Below are experts of layer 5 (counted from 0) of a mixture-of-experts language model. Rows are named router (the router's row for the expert), up (a neuron's input weights, with its number), down (a neuron's output weights, with its number) and show model dimensions 256-383. Each number is 50 + 10 x the weight over its row's rms, rounded and kept within 0 to 99.
After each expert's rows: a language model's description of what the expert responds to; "comes after" lists some tokens at least twice as common just before its tokens as in all text. This comes from a sample of Wikipedia text that the model never trained on. Tokens count by the router's weight.

# expert 27
router:48 33 36 64 48 55 60 31 34 52 44 40 59 45 55 35 44 55 59 49 58 57 56 41 33 61 53 68 39 55 55 46 45 52 64 48 41 62 46 56 34 44 46 66 60 63 41 51 48 35 52 49 51 37 66 44 54 56 47 60 58 40 34 48 58 42 49 38 69 60 52 64 60 78 45 57 45 47 50 64 24 46 37 40 66 52 43 32 37 47 55 51 59 45 40 57 47 48 63 46 49 47 53 58 54 63 60 62 54 50 44 60 57 68 76 47 62 48 34 57 43 56 58 76 44 61 40 52
up0:62 30 41 58 40 42 55 45 58 60 33 38 41 58 48 47 65 48 67 43 46 67 60 49 43 51 56 54 53 51 49 67 50 45 38 54 46 68 39 52 58 53 44 68 49 39 38 56 54 52 48 58 46 65 21 49 56 30 45 44 70 48 46 55 62 48 62 40 49 64 56 50 65 40 49 51 60 38 44 52 41 56 43 60 50 62 50 57 45 49 61 54 49 50 47 50 40 45 50 35 52 49 69 49 52 58 42 47 44 62 38 48 40 51 49 62 46 44 79 53 55 46 46 36 58 46 43 24
down0:50 53 57 68 48 55 36 58 39 67 53 66 30 40 54 69 50 44 56 27 62 57 34 48 57 53 73 57 56 45 43 45 61 49 56 41 44 51 41 50 39 50 55 52 38 47 50 49 38 50 66 33 68 79 37 60 62 69 30 47 66 35 50 58 57 55 49 32 49 32 47 70 40 47 55 40 37 45 70 49 43 57 51 66 52 44 65 54 39 53 44 42 64 53 47 65 43 54 43 49 59 55 51 64 57 47 51 56 42 58 66 46 77 49 56 50 66 45 67 48 55 61 31 42 51 49 43 42
What it handles: Descriptive content words. Adjectives, nouns and word endings describing activities or qualities in narrative text, such as free, signed, young, acting, -ing.
comes after: " a", " to", " and", " an", " his", " he"

# expert 60
router:40 42 38 57 58 47 57 41 27 65 43 30 67 46 46 42 36 60 67 36 40 43 45 47 30 50 50 62 47 50 61 47 41 27 61 44 43 63 43 52 38 62 39 58 53 49 49 56 35 43 57 31 36 35 61 62 60 62 53 68 53 45 29 32 62 52 50 39 48 50 59 41 56 62 26 51 41 62 71 50 35 47 47 52 70 55 42 47 35 41 59 44 54 39 38 54 42 38 57 34 51 38 60 67 42 59 52 44 49 34 50 53 34 46 55 66 58 58 47 58 41 51 43 70 65 66 34 28
up2:54 41 47 63 66 50 52 65 53 44 17 63 51 45 37 56 59 75 48 67 48 51 63 52 48 55 66 50 53 38 44 47 62 73 53 39 57 52 62 59 43 29 57 47 41 58 49 56 42 64 65 36 54 47 58 50 42 75 54 55 31 49 64 55 48 53 47 41 45 52 54 57 58 59 40 51 62 57 24 53 58 41 38 45 30 50 47 56 60 63 55 34 56 57 41 38 56 50 33 29 39 50 50 42 50 63 37 64 46 47 54 43 65 57 54 65 57 49 56 67 33 44 47 34 45 53 51 43
down2:42 49 50 45 44 63 47 48 54 46 70 52 37 47 54 55 58 70 54 50 54 57 62 58 36 37 61 41 37 38 32 52 48 50 40 52 57 45 55 64 56 64 47 60 54 57 45 49 62 58 50 39 53 73 54 56 46 39 42 34 48 56 42 64 30 56 39 60 64 40 34 66 37 51 48 72 65 48 59 64 47 46 56 59 49 46 67 54 16 54 49 42 32 45 57 59 52 57 45 55 51 65 46 50 31 41 59 51 59 52 52 53 63 48 58 31 39 62 47 52 35 42 56 53 19 58 45 50
What it handles: Capitalized word-initial prefixes. Word-start pieces like Par, Ar, Gren, pre, sub, inter, trans, and There, often beginning Spanish surnames or place names.
comes after: " of", " the", "-", " de", ":", " at"

# expert 20
router:46 48 50 58 39 34 54 53 39 52 50 37 56 43 49 54 39 58 55 48 42 60 70 52 37 61 63 61 36 52 56 54 40 53 52 48 40 54 47 46 37 62 42 65 51 69 40 46 40 37 62 42 51 44 56 55 63 57 62 51 54 36 50 50 52 42 44 40 56 56 65 58 61 64 31 62 30 71 58 39 28 38 46 31 61 39 43 45 41 37 62 49 66 47 53 44 53 53 58 44 60 44 65 61 61 56 60 65 38 61 35 43 48 70 55 45 52 54 42 57 43 45 47 59 53 51 50 44
up1:46 48 54 58 47 27 53 48 46 63 40 61 55 37 48 58 51 68 52 48 36 39 68 48 46 49 49 57 65 53 38 82 40 46 68 44 65 50 43 40 44 48 40 50 50 47 44 44 38 68 42 56 55 53 23 50 50 47 57 34 68 53 62 51 63 55 44 48 54 55 73 51 43 48 67 58 48 39 63 48 66 33 55 49 47 47 47 45 47 45 55 61 61 65 90 72 57 57 51 50 69 31 43 16 62 37 48 35 52 52 52 50 14 48 48 45 60 54 37 53 53 40 46 56 51 67 50 44
down1:47 46 48 60 38 30 53 37 54 46 48 56 55 49 45 42 53 72 74 47 57 53 48 67 61 28 55 59 67 35 44 45 54 48 49 55 53 34 59 50 53 42 66 46 45 41 49 41 53 35 52 67 65 42 52 31 53 37 52 46 52 55 60 56 29 41 63 41 59 59 70 54 48 43 48 49 31 56 69 45 46 48 46 40 39 48 36 37 61 48 58 65 62 54 40 45 47 66 66 63 62 50 55 42 71 56 38 67 69 44 60 45 55 56 54 56 44 58 69 57 47 41 37 26 47 63 51 43
What it handles: Common nouns after determiners. Singular common nouns right after "the" or "a", especially places and works: post office, city, village, version, screenplay.
comes after: " the", " The", " a", "The", " this", " %"

# expert 62
router:43 31 51 56 57 40 54 42 27 57 58 41 40 57 52 56 33 59 51 28 45 63 58 38 33 38 54 59 31 63 57 45 48 26 62 48 45 53 51 37 45 59 49 57 45 62 29 50 49 38 53 40 34 57 59 52 62 51 56 64 66 38 32 48 54 43 48 51 53 53 59 89 55 68 37 57 45 58 57 48 41 48 27 45 60 51 46 42 55 50 59 39 67 47 53 44 35 53 48 44 56 21 62 75 52 59 65 59 52 45 49 50 42 53 73 56 47 67 50 59 59 44 41 57 60 60 52 52
up1:46 50 38 52 49 68 53 56 56 59 45 56 62 34 49 52 42 73 61 58 40 54 48 59 49 50 63 43 37 42 54 49 39 70 51 48 39 41 38 55 50 53 60 58 47 51 70 49 42 42 42 47 50 35 54 57 62 58 50 55 41 55 51 40 80 25 55 46 58 39 34 50 45 47 57 46 48 60 56 62 46 50 51 46 33 55 28 48 48 58 57 48 65 37 45 43 58 52 38 41 47 46 37 50 51 56 40 38 41 39 44 58 50 55 59 42 53 58 36 55 44 45 55 50 37 52 54 47
down1:41 30 51 42 53 39 48 61 37 49 34 44 54 42 57 54 50 55 53 42 64 54 61 39 26 35 51 61 55 68 48 54 73 35 42 37 63 41 51 38 34 51 45 43 40 42 34 49 64 40 48 43 55 51 54 54 53 43 37 48 60 49 58 29 43 74 52 63 33 79 64 56 47 45 45 38 58 31 64 41 40 37 41 53 57 51 52 43 62 62 42 28 43 59 58 53 49 52 52 57 59 50 62 29 44 42 49 65 55 57 48 50 45 37 56 31 49 46 61 39 43 55 46 50 56 37 31 57
What it handles: Dates and table separators. Month names, "in" before years, day numbers with commas, and pipe separators starting table rows in dated listings.
comes after: "\n", " January", " in", " March", " November", "In"

# expert 18
router:38 46 48 55 48 46 45 52 36 50 50 51 50 49 51 58 51 67 70 46 66 40 53 52 32 50 60 61 52 63 69 40 43 47 54 44 54 62 33 53 29 46 41 44 60 62 59 50 46 27 55 41 30 53 58 47 49 57 53 62 58 45 48 44 69 47 51 41 40 66 56 58 39 73 53 53 52 59 57 56 35 38 44 49 62 58 45 44 42 45 63 53 71 44 40 28 46 51 65 48 63 37 57 60 49 67 66 29 40 52 47 58 55 66 54 53 65 62 47 53 36 49 43 50 44 62 48 35
up1:47 51 39 58 48 66 38 57 55 46 62 46 49 41 49 36 57 34 55 56 53 55 28 38 47 44 38 53 56 50 52 37 71 59 57 36 49 64 53 53 43 49 52 50 40 55 48 38 34 49 47 45 50 63 53 38 52 56 31 37 42 61 33 53 47 45 62 71 56 53 32 54 49 47 35 58 57 54 50 50 59 63 58 41 30 64 57 55 54 26 53 50 43 55 61 33 35 51 41 43 51 27 46 59 49 54 53 57 35 44 53 43 55 59 50 47 60 53 41 48 50 38 42 60 65 48 36 47
down1:37 48 47 62 47 53 34 50 44 57 41 47 41 60 47 47 44 53 42 57 67 24 49 40 39 41 47 84 51 48 52 40 48 45 51 51 50 56 53 50 66 38 66 52 64 62 44 57 52 54 59 42 43 46 45 36 36 49 70 64 27 47 36 53 44 45 63 68 30 60 62 36 56 63 51 58 45 36 50 63 57 47 60 55 49 59 26 63 42 41 59 48 57 53 44 31 45 47 50 62 50 51 42 40 57 49 49 50 59 53 46 34 49 46 34 55 55 44 48 56 50 56 50 41 37 55 62 45
What it handles: Mid-word fragments, table breaks. Mid-word fragments such as ro, em, cons in ordinary words and names, plus table pipes, line breaks and "==See also" headings.
comes after: "\n", " See", " P", "|", " E", " "

# expert 7
router:34 45 50 63 57 44 59 47 25 53 38 38 56 45 55 50 39 55 64 44 52 65 55 40 30 50 53 54 38 46 69 38 47 44 55 46 31 64 34 28 28 61 48 54 59 66 43 45 44 24 53 46 38 35 58 50 59 50 58 56 62 42 41 46 43 36 47 47 57 61 62 63 45 53 51 59 38 55 60 48 34 51 41 45 61 42 44 52 62 46 58 37 58 42 48 54 38 46 46 44 57 50 52 69 50 50 61 51 47 44 46 57 47 56 60 55 52 47 45 66 54 30 45 67 44 50 36 39
up1:50 41 48 39 53 60 48 68 28 52 55 63 38 38 44 63 53 55 51 39 31 50 51 37 46 48 52 62 42 41 42 37 48 45 35 61 72 68 57 53 68 44 28 57 51 55 51 72 51 48 53 50 29 50 48 53 69 50 54 50 49 40 41 47 43 42 68 50 56 46 47 53 60 58 46 45 54 62 48 63 49 61 62 26 43 53 35 54 32 38 47 26 61 49 53 45 53 34 58 50 56 53 70 63 54 58 56 46 58 62 65 47 44 53 50 55 50 58 37 42 62 40 43 43 52 54 36 42
down1:42 42 46 53 39 37 43 43 51 59 53 49 59 54 49 31 35 48 57 77 48 52 36 54 45 58 39 25 47 48 65 43 38 66 66 42 45 37 52 61 40 52 44 53 50 47 48 44 50 48 62 49 64 41 45 54 44 56 58 50 42 46 58 62 60 52 44 30 47 38 57 45 57 38 46 49 59 45 40 58 48 66 38 65 61 59 52 38 64 53 49 62 36 56 37 60 67 65 43 48 38 40 33 37 61 56 53 37 47 59 33 40 53 55 45 37 47 48 60 47 26 48 56 37 49 45 36 38
What it handles: Article the, months. The word the after prepositions before place or period names, plus month names and period words, such as the United States, January 6, Middle, 19th.
comes after: " in", " of", " at", " on", " to", " the"

# expert 42
router:33 34 46 64 59 43 49 39 56 51 49 44 71 45 48 42 49 52 63 43 39 49 38 52 05 45 63 60 36 53 59 45 43 39 53 32 43 60 51 55 43 53 36 75 56 52 54 43 49 32 61 42 36 47 47 47 56 46 56 52 75 42 49 48 54 51 52 66 48 62 53 58 56 52 45 61 43 58 66 46 46 49 37 39 54 54 38 51 44 39 52 44 63 48 47 42 38 44 64 50 67 40 54 60 58 43 44 56 49 38 47 51 55 60 77 50 50 66 51 56 46 48 52 46 60 54 39 50
up1:52 43 53 54 46 33 48 50 47 49 94 41 37 45 46 43 54 45 44 45 44 40 39 47 46 45 57 50 41 48 49 48 55 70 51 49 48 62 48 69 42 48 44 51 50 53 44 40 57 46 42 50 59 43 48 48 37 53 58 65 45 56 48 58 46 45 48 47 49 53 43 32 61 53 37 57 49 40 65 58 47 58 40 22 62 53 43 57 38 46 49 63 38 43 49 64 14 56 50 40 52 56 57 42 40 60 47 68 53 64 71 93 51 49 20 37 49 51 53 65 49 49 50 52 57 41 34 47
down1:59 58 46 47 62 48 44 55 63 45 56 42 61 50 53 53 38 74 47 40 39 41 35 62 56 69 34 58 38 49 54 38 46 48 37 52 49 48 63 44 46 60 45 43 50 67 61 85 45 43 59 57 56 37 26 54 33 62 53 36 55 56 54 50 63 43 39 48 52 50 44 46 81 71 46 40 53 60 55 28 41 53 57 30 57 47 52 61 53 44 53 51 40 50 45 44 49 35 42 63 51 39 32 50 50 61 48 58 48 33 47 55 54 58 52 55 66 55 42 51 43 50 39 63 55 56 39 45
What it handles: Infobox line starters. Hyphens, bullets, line breaks and field names starting infobox lines, e.g. - Location:, Binomial, Clade:, Listed weight.
comes after: "\n", "-", ";", ")", " information", " details"

# expert 21
router:41 42 43 63 47 37 59 41 29 57 45 51 35 45 45 46 37 64 64 48 42 52 62 40 34 42 52 58 26 54 64 40 39 45 65 30 56 62 30 51 45 54 33 69 56 61 37 58 44 39 39 48 34 33 60 28 67 55 58 56 62 41 42 34 63 42 44 31 46 66 61 59 63 59 43 41 53 50 63 53 34 54 45 32 61 57 42 44 46 40 56 42 45 38 43 33 42 64 52 46 50 45 53 60 51 54 69 48 45 49 49 58 42 53 77 64 55 61 40 55 48 42 46 42 64 60 29 40
up2:48 41 51 43 50 48 40 65 36 48 41 52 42 43 50 56 43 59 49 40 68 60 37 55 61 42 42 43 56 58 50 57 43 65 42 46 41 63 53 38 56 43 51 42 35 56 49 55 54 63 66 53 56 49 51 55 41 59 54 58 55 50 35 51 50 60 50 61 44 47 46 48 44 51 48 58 49 55 58 60 56 40 50 47 54 58 59 43 47 51 44 53 38 57 47 58 50 62 48 57 52 40 48 50 43 47 57 41 52 55 49 48 54 65 39 48 55 59 48 55 53 56 57 52 50 57 52 56
down2:58 55 48 53 69 51 46 68 48 51 61 63 70 49 45 48 50 54 61 62 40 60 39 38 68 56 47 42 61 48 41 61 49 53 58 45 65 66 38 61 40 38 63 54 66 48 58 39 62 68 49 56 46 45 64 40 51 40 46 50 61 55 64 53 49 67 47 44 34 65 54 43 42 38 55 47 66 32 44 36 56 47 56 56 53 65 59 61 57 34 51 47 55 44 64 49 54 63 52 49 26 44 33 52 47 40 55 40 56 37 37 45 41 31 59 59 39 31 56 56 56 18 45 33 49 49 42 44
What it handles: Indefinite articles, number words. Indefinite articles and small quantifiers starting noun phrases, such as a, an, A, one, two, several, another, including in titles.
comes after: " as", " with", " is", " in", " for", " and"

# expert 15
router:51 42 35 71 41 49 54 40 34 55 47 54 50 44 50 56 27 54 55 52 35 63 54 44 29 57 57 68 42 55 62 48 41 57 46 35 43 59 44 49 49 49 37 62 65 62 35 55 40 34 51 30 51 33 56 43 49 48 62 60 54 46 44 47 41 34 48 32 61 52 66 69 63 59 37 51 52 56 57 45 35 43 35 37 65 40 36 43 38 43 58 47 55 40 55 40 38 62 59 41 54 44 43 48 39 71 70 58 40 52 37 53 57 69 83 61 55 67 42 62 42 35 59 68 48 54 37 37
up1:52 50 54 54 51 53 50 60 55 49 88 41 54 47 44 41 49 50 62 40 73 41 52 58 44 54 59 68 50 55 61 62 51 47 39 52 43 57 46 65 54 34 45 68 63 71 28 53 35 49 56 54 53 68 58 54 48 60 69 38 72 45 49 50 52 54 46 55 53 49 54 51 62 57 37 54 57 59 57 61 46 52 43 43 53 47 51 53 55 40 55 48 68 26 48 47 73 59 46 39 62 57 43 59 62 42 61 47 48 59 39 22 51 48 47 63 52 56 40 46 35 56 49 56 58 45 62 42
down1:55 59 51 43 41 47 53 58 33 44 56 47 64 43 50 48 44 34 46 55 66 64 48 49 82 59 53 53 56 48 48 38 46 36 48 69 51 48 58 49 55 45 49 51 46 50 37 43 63 40 38 58 62 32 49 77 53 55 43 53 58 69 55 58 42 43 50 56 47 43 53 34 40 55 46 32 51 42 48 25 46 50 55 58 64 49 42 41 47 39 51 62 80 52 52 56 38 54 46 43 43 58 36 50 62 30 51 57 50 61 42 72 41 60 48 60 48 47 57 41 56 43 43 47 38 59 44 61
What it handles: Past participles, heading equals. Past participles after was/is/been, like written, released, published, named, plus the closing = of article title headings.
comes after: " was", " is", " be", " were", " been", " are"

# expert 22
router:30 49 51 65 38 37 56 48 40 62 41 44 41 37 43 46 51 58 62 47 45 62 58 57 40 48 62 54 27 57 51 49 41 47 43 39 47 52 49 45 47 59 39 77 48 55 46 50 46 39 52 32 39 40 75 45 58 35 54 55 68 58 47 40 50 43 52 41 42 55 57 40 51 47 43 58 43 65 71 52 40 43 48 41 58 56 27 44 40 33 65 51 58 41 49 39 43 56 47 39 60 52 52 53 54 55 68 56 50 54 49 50 42 66 56 49 62 49 43 51 37 29 50 70 55 48 49 41
up2:56 39 42 46 61 49 64 55 40 37 49 48 53 58 38 29 80 35 54 61 55 39 50 54 45 47 56 58 55 55 32 60 34 47 45 53 42 61 27 54 43 56 52 52 45 51 57 61 59 72 48 60 43 44 41 52 42 46 41 47 54 49 48 40 54 61 53 37 53 58 48 51 62 42 58 58 41 46 53 54 45 62 49 53 64 57 81 42 43 60 55 44 42 46 38 65 70 41 51 46 53 46 48 64 52 53 47 36 44 62 41 37 56 36 36 56 48 37 44 44 67 36 33 52 78 53 40 41
down2:52 58 58 35 43 48 59 46 42 42 43 58 45 61 48 36 53 40 40 69 71 48 46 59 38 58 58 36 45 51 28 39 64 40 39 41 56 43 46 47 45 54 50 51 33 43 34 47 46 37 38 58 48 45 33 39 43 45 43 55 75 57 44 56 57 62 34 51 58 75 50 36 43 65 53 64 51 53 58 56 68 51 35 55 62 70 58 51 48 53 43 52 51 50 30 47 60 37 36 47 63 39 32 49 38 27 56 43 50 37 51 41 48 56 54 49 56 37 62 67 63 42 36 53 55 62 74 37
What it handles: Copula and auxiliary verbs. Forms of be after a subject or relative pronoun, such as was, is, were, are, been, plus located, became, (aged in biographies.
comes after: " It", " it", " is", " which", " was", " are"

# expert 35
router:44 40 36 59 49 39 60 44 35 61 57 43 54 43 49 49 48 58 70 40 31 57 59 46 34 61 53 54 30 52 52 47 42 62 53 54 38 44 49 52 35 48 45 79 52 60 38 52 45 47 54 40 49 39 48 56 65 54 48 57 42 44 40 26 58 48 54 49 52 63 53 48 61 63 34 53 39 64 61 62 29 42 47 39 59 37 45 45 34 56 62 52 65 51 51 57 49 49 68 41 63 47 62 48 51 61 56 46 37 46 54 57 50 61 46 51 56 58 36 68 28 49 50 62 47 57 47 37
up1:57 46 60 64 51 47 37 40 59 43 52 55 44 48 44 09 38 47 46 30 47 61 43 59 45 46 52 52 58 54 52 69 52 51 63 81 45 47 31 67 52 51 49 47 41 40 67 48 28 46 54 68 39 52 64 41 44 71 45 47 57 62 53 46 55 52 63 48 45 43 45 61 55 60 50 51 40 50 45 41 43 40 49 53 63 45 36 56 52 69 57 40 55 60 42 45 45 38 50 55 34 70 56 51 58 40 41 55 51 74 54 44 57 51 65 51 48 45 38 28 56 49 40 51 42 46 57 63
down1:71 62 78 42 42 67 40 47 38 36 56 49 59 48 67 39 54 39 51 50 40 63 35 69 45 42 42 50 66 64 27 45 45 47 56 64 56 56 42 59 57 65 39 51 57 53 69 55 43 46 47 42 53 69 70 50 49 39 32 39 47 48 48 64 39 44 55 43 48 75 49 47 40 60 51 47 49 51 39 37 46 41 60 57 50 45 57 66 54 56 40 58 41 49 49 57 51 54 48 55 66 58 46 67 39 58 56 61 62 51 37 45 56 56 56 57 53 60 47 57 39 52 49 51 47 50 45 34
What it handles: Word-initial noun pieces. First piece of a split common noun after an article, such as l in lizards, gl, cl, art, fort, chim in chimpanzee.
comes after: " a", " the", " and", " The", "'s", " l"

# expert 59
router:46 48 39 66 38 45 63 39 28 64 49 32 42 45 43 39 49 41 55 47 50 58 54 41 29 36 65 60 60 47 52 47 46 39 52 39 42 53 44 52 34 55 44 48 54 56 50 42 53 35 59 38 33 50 49 43 58 64 58 51 61 46 39 42 56 40 45 29 57 63 54 61 57 62 46 49 46 61 61 41 32 48 38 36 60 55 39 45 50 45 54 47 52 45 44 43 40 53 51 45 68 45 60 47 55 48 62 49 42 56 48 41 51 59 64 56 55 47 39 64 43 43 54 68 60 56 44 43
up1:48 41 42 59 46 56 59 44 41 49 41 57 41 37 43 49 58 51 63 35 45 48 49 43 79 46 56 44 48 55 53 65 42 48 18 56 52 61 49 67 47 54 57 68 64 47 26 57 54 34 56 53 51 40 52 36 45 43 46 33 55 48 40 59 60 57 49 47 62 67 45 67 60 65 33 46 54 34 78 51 50 45 36 38 60 47 52 30 48 48 55 50 52 46 70 35 47 53 58 51 50 42 42 82 57 43 59 40 45 63 39 41 54 53 69 51 58 60 51 56 36 55 49 49 61 38 49 48
down1:53 46 59 59 38 49 56 53 66 61 60 54 57 42 72 38 55 37 59 46 57 35 60 41 47 70 65 51 35 33 46 32 43 55 52 51 27 43 48 45 46 42 60 68 50 50 31 57 56 72 48 41 45 74 57 54 64 55 57 50 61 48 59 44 29 55 57 60 44 58 41 65 39 54 51 47 43 58 57 40 66 50 36 54 53 58 52 57 51 59 58 56 62 58 43 61 45 47 35 48 50 68 45 38 69 56 39 36 34 50 55 50 47 53 50 33 37 38 54 59 34 51 59 57 36 48 41 48
What it handles: Given names. Personal first names preceding a surname or initial, such as John, William, Joseph, Michael, in credits, tables and biographies.
comes after: " |", "-", " by", " USA", " and", " by:"